config = dict(
    d_expert=160,
    hidden_act='swiglu',
    moe_layers=[1, 2, 3, 4, 5, 6, 7, 8],
    router_score='softmax',
    normalize_top_k=False,
    balance_loss=0.00689,
    balance_bias=False,
    lr_router=0.000618,
    batch_tokens=[32768, 65536, 98304],
    max_seq_len=1024,
)
Below are experts of layer 4 (counted from 0) of a mixture-of-experts language model. Rows are named router (the router's row for the expert), gate (a neuron's input weights, with its number), up (a neuron's input weights, with its number) and show model dimensions 0-255. Each number is 500 + 25 x the weight over its row's rms, rounded and kept within 0 to 999. Numbers have three digits each.
Before each expert's rows: a language model's description of what the expert responds to; "comes after" lists some tokens at least twice as common just before its tokens as in all text. This comes from a sample of Wikipedia text that the model never trained on. Tokens count by the router's weight.

# expert 10
What it handles: Digits and numbers in census, election and data tables or demographic prose, such as For every 100 females, 1960, 76,205.
comes after: " | ", ",", ") | ", ".", "| ", " ("
router:510501465481466517485517487442514452485503536514509489522530482498469497457474498538484553523468476478530558495486459475477452490521515495550504515495503530482526477514497474495474500448512535496474493445509509481519484489494480518486519501489514508539500505539532529513542500533478479499534478509497551524462489510524500525533500520486464497492544480506491515507533528540485466467464506467498512482499519464530489505480522482521489541553494501503518488516524481520495488543519505520478485484537483509463492501523521496505454482553487487510436513481500498488550484518538516518541534520547493485473476487517493501485510505494494479492478519467483531524528540469514499509497526494525475461550490531530554506442523508489510529492535483455480490504543487512522523471453503
gate5:473536552489501543528476513484529474471468522467477504468532474513506494534469481491444487459548492521504536478453512484493499490534525517494557469531494475470478511457485513438486528511509524507491470450557509477489514471504503484502465526521518532480500507537503467562479499520511531494510487481509535532480503497495490467507483478514530477452500523473500474502508503540480512483516527477480536535506495497507540459496486499464481518482472532488472505469541464482478510524479501460547523494490509528540506511485467525499496506477525532501521489493488518488535467469522499501530489505490532463530505526504506476479479532492514525537507534522507507519501509504460556482486494467471502470515528480479452522530475451486478442470498485506518508536516473536509455489497517
up5:499548466512489518549467492512526496480489517496490468493501497521492476502535496493454470474476514542508524515474521532517515431482509489522533485485561541501493472501543499482526475468494529506487509480515510487490483475478474491466458511485451513498515495520499503542485498513524491491549496500519516556492516510521497495507466493490508488533509533481469505470518477478508562528504481492495525520462473503504532494504509520469460530481483577497476500501491514503528549510478494528462482486493494528532512498472469481474509474536504495503546500541502489454488489517524555482535526481521444528520466459480512497494532478536527498487512490510525557476457547512456549507495497474511505535454510483507493484486512489500457522525517503506515510441515535469523537458504507
gate6:482509469513474527482489503474484512482451487548486500438520501521516501518459526519461528483461503475500499459499487498465477502479506529527488525505488501497504454508494513501531500490536523545515518490536463537467497497544523506496508474488480477469487485488488535483528489538500482513536452493471552500508489531495519478524463534513501512433516448526484488452532496486494511482507472497479515501521521495499547510489539496525482455527516489550527533536490484505467472516474548452505480519512492489508530485483518477550506501529506470479450515487501552517516483492457510531479508508479508526489464466475490513522505488506523517521498514535490516513535543480514520490435520487455513492515485533489497564501469491527534465538500492511527483476563486510506485457519480
up6:482549499528525543508498475476486458526515512512479532464473483470539488500489500543509511500484532527514484493446521499470501485497520517503527503493513473457486512500507481506509476512483493505556514480529504444477503534538503508472504491483442422498534480532484522513494487528471476509507515481479477470485458470492488525508485529515544519481553495502520464509494481556494505508533518487461492539469504543495464483518518527519524560487470511515477509502509518507495489500529475535490527520526490472507484482475488520507528508491528458484484515443493521457520469497527519547509511536495493488447480502486529486469444515508512515492546529516517463496479491495528515495495548484516495521487514529529555548499538517523483533517492511543455455480507518503502505459492464
gate7:473516507499481517481499458464573529540550520473497518488442497521543493522477465504492497476497511500492487464499481498534514517509519463455477470513525470463525510499508480521512446467476447540500500505522490516535506511507468508498497468493463471508463498477479540482494509525486498479474511507466492502481549512529507501520459509520522492515460523486511523503513482521508477504497501546544506519537548487490543479493478518534487495474481480518466582530496468531447513500504470540456490499474488542541452507493467525462530492506468496487509509478476514532511496539510510520472504487510478472520507473511500481498539507519512530534476498461506506457501495554491490510516513503535501518488561475494482498462519536525534490512502497493484503474483525537527475556481510
up7:508531505514507499437478517510516505498509505507478521526477516521514517505486448521480448488510479509530516479514506490480466519512523467522530466480477490513521529525484465464484499528495497529561507493493511512484525475467480501500464480516495487518513519460547513483478467527486484550509549473510501494503567522478470472493522535529531506459472534496524505496533484491479496495499491529511488514519493527512549511494530527498476519496477466491482507516489473482468487511489472512520444514492528486446465525522549547525505461487489565500487505515501504545533445554507515507465522451518494449492491501463513499493502473527527495486478541528491552464488495495473524520470482490509528454493527502442537496508478544506502493530512519511449553516504520509521463508492512
gate8:464558516481519493515544482514486491504498461446519437539508450521493506464480489491458508497520493485510497486479503464514486513507526505460499486491519525461527504527504522482521520540486523550503469473502526527514473479478525459499502539555490498441486518527519465493488446525506475484506491496467503503464459475487470503507495504478474506523482478475466518489504494503495507522449505453492515510479504487519501472452527525520481492505530447490518515573527536515484524525462521510502505503474485510508558444475476491511528465452512487460484503505484500535515542472480521485481493521512500481541467485467511482501524484498471469500514484519481489481487531482495506471497502503486557470524502536511468522494515487489512496492531534512474478521538561513483493460445520
up8:474544478493487516517503494553481481495486497471502500513523486490510513549497503524453491523493489514487480499498474477499483483492493473475475508517484456507491550527525476481507458512443511490516482480522539509502468473508469520484511488512444523508461483523480567530458515485499453501504504532453478506504474477489527523508484471484473503471494486486491518480534522472473489533492491514504532453481501496477446464491486481525499489534485487483522495516490487532500483532526540455506504535495533498470502485497517524539488469557520474460540551483509512471509520514533529563530461507526452529494495482461468536505505487533497550517473460523479508496514517542486489483567509493532504480516500499538514563460503480511477523474476514536508495517522527503500512515444503
gate9:494517512569458494504531468522513508481516470460513460507498486467500472508461487503468502544494519489504493517508528472507488551553487482509511493554486472476507497506479437497510491502496528504499545455519502493528515535443508520481488455508488484485480516494503502512522475460488445504516476490521435529529486474502501504456478476458480482509494480511503481510481506464522499510472486513497515514511489506507492475511542512560498484463484450488496547517521534499512527522457418497480492474506512508498502487495487508499487548532528484449513486474483555488496513497497474515499533504528519520507489457504552510536510513469475487487515490490500478502515519533503490517514490438479509470480522523521445545474522502499545488517536479516489542509485480494540562483509484
up9:533466555497496500534502498526481529493502506542488540466518492507521484524540539500496491505534545495524501501525479502495491494484492493502485502519515495516451490452500530553465522530536577477479506489486463512505494492488484527499469521465504477489551497512522479524489513483516485480511497462482533470486511467515492512460464427482515466561470503462498513447539537496519478520529510494493466544475485483499464508505492480473534510501509508495461449503523529577487542500488504481542553492479498472504501519525525525507516510481526447496459502497487561483479501493487470505528489507514485455488517493483474493538507508492498512467538498505494496470508506496505514430457470550497515490509484463519498506524486527480497501476511450514506503503504458509468495496516482
gate10:478509494527443467515483509526499502455496513500532527524509488516455519514516504484483520514537486526525528462521535476472463464516516482501499551485540516477506502467482472502485501459523513502483502479527467467502440517477495459514538488462479522503462530518496497477511522501480475459488473545482524469464475462475531494513480452493483514546500484480507515455528516480493494517479517539484519495494546511500527476531489470523531496519505517522500510547556533503506508514510509506515502529520438495470488478507533473528495484526521455485493491489496500501532503447558494488492440498530478494499531496495536483509553480536482505495507484472512492494489526544501526514480481482460520479511465516533467563510469487485501483541560478462467476526488481476468525502508504
up10:551498482472497465495445456507471470476524517535523523462523522494446470535480505473505502529452487520480499477517477481483489520501480515505545506521494487510512481544523552491543510466520478530485515519479550521507521498524476525512560551511475553493489514506480498483534495496493524490528479511463502509436470539494503545477466527529485525532497461534535504500484482525458512493503486461512460472518481494507511483464495519503491510530522499499497493510509475513475501490483490480488531507520538497529497530483495474526479517499484487442513468523486505484498481477494450500439474548544491509542506518476476496499510496511493539509499491532497505504495531503501528536503503487463437489496519542514483528538540522473544498457466539512511467518515514523495525530460479
gate11:488512500492490479530493495532509569524492497456518459497522506444529492490509476487495477481541525527489521541483517500495489498555548508485490490484563501477520477480479539462469560484491470477520478491503436511510493482521488490529493534507490512478454454440495496518536551476506508492483505492483491528504537487472489464513472430512522497505534468480487516509484486532494507506487527519534481511520528489541522457485499484503452511464521534500513483499467484496450468473486493538475553451490523558507527491495459541507493493488502547507520499529501505517510501465573458495487479503495491503533513523509492551532514494495513530510540480524541489486535517493507513482478496504495493540510506494519503498487481514487471508496478487456508532475483488484525538523495486
up11:521476489537486498492499515514484517519452458505497499514502521501522494498506554517502490489553487464503508459524461513486510491491539489454483506509453496489487464485528534476544503482520522478502498537523533530502489504498514492494473455528517468519547499484495504513466498525484505499484462517478489448464513518500507486504519494474477516485469517526490477518513435445465518501506524530494490510489559520494531491516490489510488498530519501475489488462481525522522528495530548476457494516480502515493482496487497458470486512528498518535511475488509489521530559467491517493475518499466501459505495481527492455501476497487478451489403521523511517501491507457476462481565519519541474461512475514442481483468459497465526509488509537501455496554494463481507500493460483
gate12:501470504454544503463538502486510443423482503478488477517530478499492525484512454507482533519512539443505493502508468472522523481491457501508479539473508498520522459464485451484520522534489515502482530488483482523485483488490557442563459485548524519497485465520521465463518513504483482498535483495479512522554518535457522506520482496495527489551471458478479477495477465515495464510497526447472559499511506494472533449498531508515495502495542513482502499548481511530460485477487519492512485455478475481489506532479512525474505512508501479499504507509490472512490521476515507485505467536525513483488499489502534471483475500451502500480488510509546519491518526479522525518499493475548507511485507501502500526533489474514473429515472478480488516512501531524487467503477471
up12:507548474471532501469517527474488495438514508471505478528521551528464486496504501475531506518449468479486514521493526553500458545448470522491508481506535486510513477490488532521475510484499511487516488475484466501485530522508500512505497516504499539524469449503520442513500458493493499487479490486499460502492487532489507507561463477477558464532500514524450526506508475548503461528505519502479534494510537547514538483485512494476524492530545520506488512498466509481512497476504456455501520489479480482506487493486487496497515490503488502507492499516477514500532479543518532525453525518507499515505506502505481507532509491509515522442535489452490495490433516494479532506541518535484487537501549471523548482493433478467525503490501497517496528537534525541524465537485484
gate13:497485485506480476472468483453505467491519480523529502468457481501506517497494495500520475500454484452454508486496486524501513517512501517520483503465464475508471507469482474530520518488505500481515503504487482492494479509518493509450451486579464496467537467446521498498548516495490495488476467530507474472506532479454505510485502496544499505528497494499559517501521529516454487479504448470551519495486494493523477478534508484550457499490541493508500540499553514488458495508543469529462484477512545509530570516543473530505521496501490494498495490441516527500507466525522465457447507477485529496480565466497485522502489522511480481487512501530518481504485498462495520507505513465522458515489483490509466484484498517443495462484499537490514502519492477538519473536506504
up13:544478432493503497503532520504500484506500501486478498553526534522453498489480483477490493509491528491500474528542525536515483455491479448496502523570541465506528481518494514481497505526475525520499502538465569447486587496520517513504548502481518493521487484465488506569514508487510493518506503523522528499510517494537540495497521554487525505520522522520485500509490500435523484473488499514502508490512495497497499492488499522516527501522510500486483452538524519474496511534510474519504519467476454467475490502506516519489486494490425517536527481522531490520486497513496489472538465531473519503523467482509539505458491472529506534526496490488471520504532480504491476480487486517526477477496443521492494489499501467544501489501513438457493487532502464518546457503487505
gate14:528515521515531510510485514488522493508516512466481529513495529520526494489516523531500499491490529519533538525485488544473487518490519513527514520514537490548491487461497507483536504505488526522485538503482542523485500498469512495486483574485562480548473494486525489504481484437480512540475506510525519486515512511498527513481495527467449448497508504503535538508505488510472480479490485483444550479482529488514517506489533480523483523540486469545475508530456496478489458506477482476485523504520523501534516503500451503529494550493517484509443489502455504508536488501501480503501455533556469533539501479479554512524491482513541530524508533461493527523473471465518518482516477507470489497484490500518562483510467512496496528535491483519509482418528495529508522464523507
up14:465529539493451456531506481506498471465486508499525535494474493551523501485531507470445503486536510487553501478444523513496516477504548521508565463473519479496496451465466465488507468477493485520496527524458508502512456510444474489486470494504513505485520505503493566465475540475470479465522527508481491497468523466511516540509517485499458457462455490498516525488471510517514522513502497443437496505489468517520527497504505471469505494512544458495510512498524473470487460501474533469477490489516473518521482515508478510504489532463539472526521522563478521508567504526485485505469462501490513513490531479486493508502515493515510467512469491495519488515527502491479475502506520487515495475506516536481503531433494511466523498505499503499528493481479510482482469503546487
gate15:524511528506535548535492509478488512467427497460493477504492492479515504497466554489508457520499528509473495462475484492524518483528501484501528509481501492486486511503513507512527529467502489508504518486472499472532508506475433492533511469507560503486474472516509440485491531484509523505526500507513490509473523528500553513494500516517472520489478470540505544489477522469513477472502444493453541488487506468474560499502492521510482510475531531485512523497527502443492444491501480474461488455481506477527523468534477525474482500527487471531485486509538538500502529546515499496521514485507452501466497478511478461538515501491497525517455526504541478476494466473490456487474483469555500491514480524535518505491496506507558536513544518522508508431495505517512479472495484
up15:518467494528551475514489526483511529482487491420496468488494533508482457503511521534461541555519492501547494534519496482488520505469500461472494505505531488525483501539480517488488518481515512481493489515465513536519509490456485556507499487520498457547521547488458493494553527484513467509534496496487486516470514500462466473493522509529512504528534471471504499514524508492483482504466500512507528483503496500553497473533535487502475459470469529466498532522509534481533496513498537528496494477512572523509505549515509506468533505496489528514519460496516507526497500476502529479521538492544500501498522515515498507511467519467474484512466509503507475482534501463512540513526500471498469524536459525496492516520535508471534510465490503455567525442496493528440512468494524
gate16:518515492518497532486488516532499503487533488537470502542502476509548504518526526502503494481524534472517476473476483533492480509534457499512523523498470487496499502490541499497502546529526472484465487503488515478500463530521436469503487459534499529451523508529532540513521498516518499497506449533552492483534484482546519539467476514449534514535499495527479505512471489519484467514471454538489531489446533454463516460527485518538453514502501510518478520508532519510523511527512505476500512458485519533518491523476517483498474486494537489481501510458538519511491540541471506522465547512497471495492473498520496467488538519436483482511513502522534543518487459539449497515513504520482509462470490531483514518512474482477511498522519509531473486474478509435487514502476511
up16:479499520482543495491523491550474477489479469497501520502493508500492442480455544492486507554483516540512486472486477443489524508517502506478486509496521489516526516501532466514497492476502546504516520487530506479490504491482517493475506442490552482472505466523507509510465523521484528520515537480501535497470483467489466505505466474488469516548501497481497440500472498498524449501523479478525497459494465520495461537526492509466484503538473503497528515464535524504501497490452489553551498505488486478457509523522470538528460515526462466479529497524514493518472502466446485490502531496465501502461520501510531457493450515513545475501517561504472462480529483498472490515492496466470503500500527485426489491503470506487537467512492524527484504541553514487497518488511530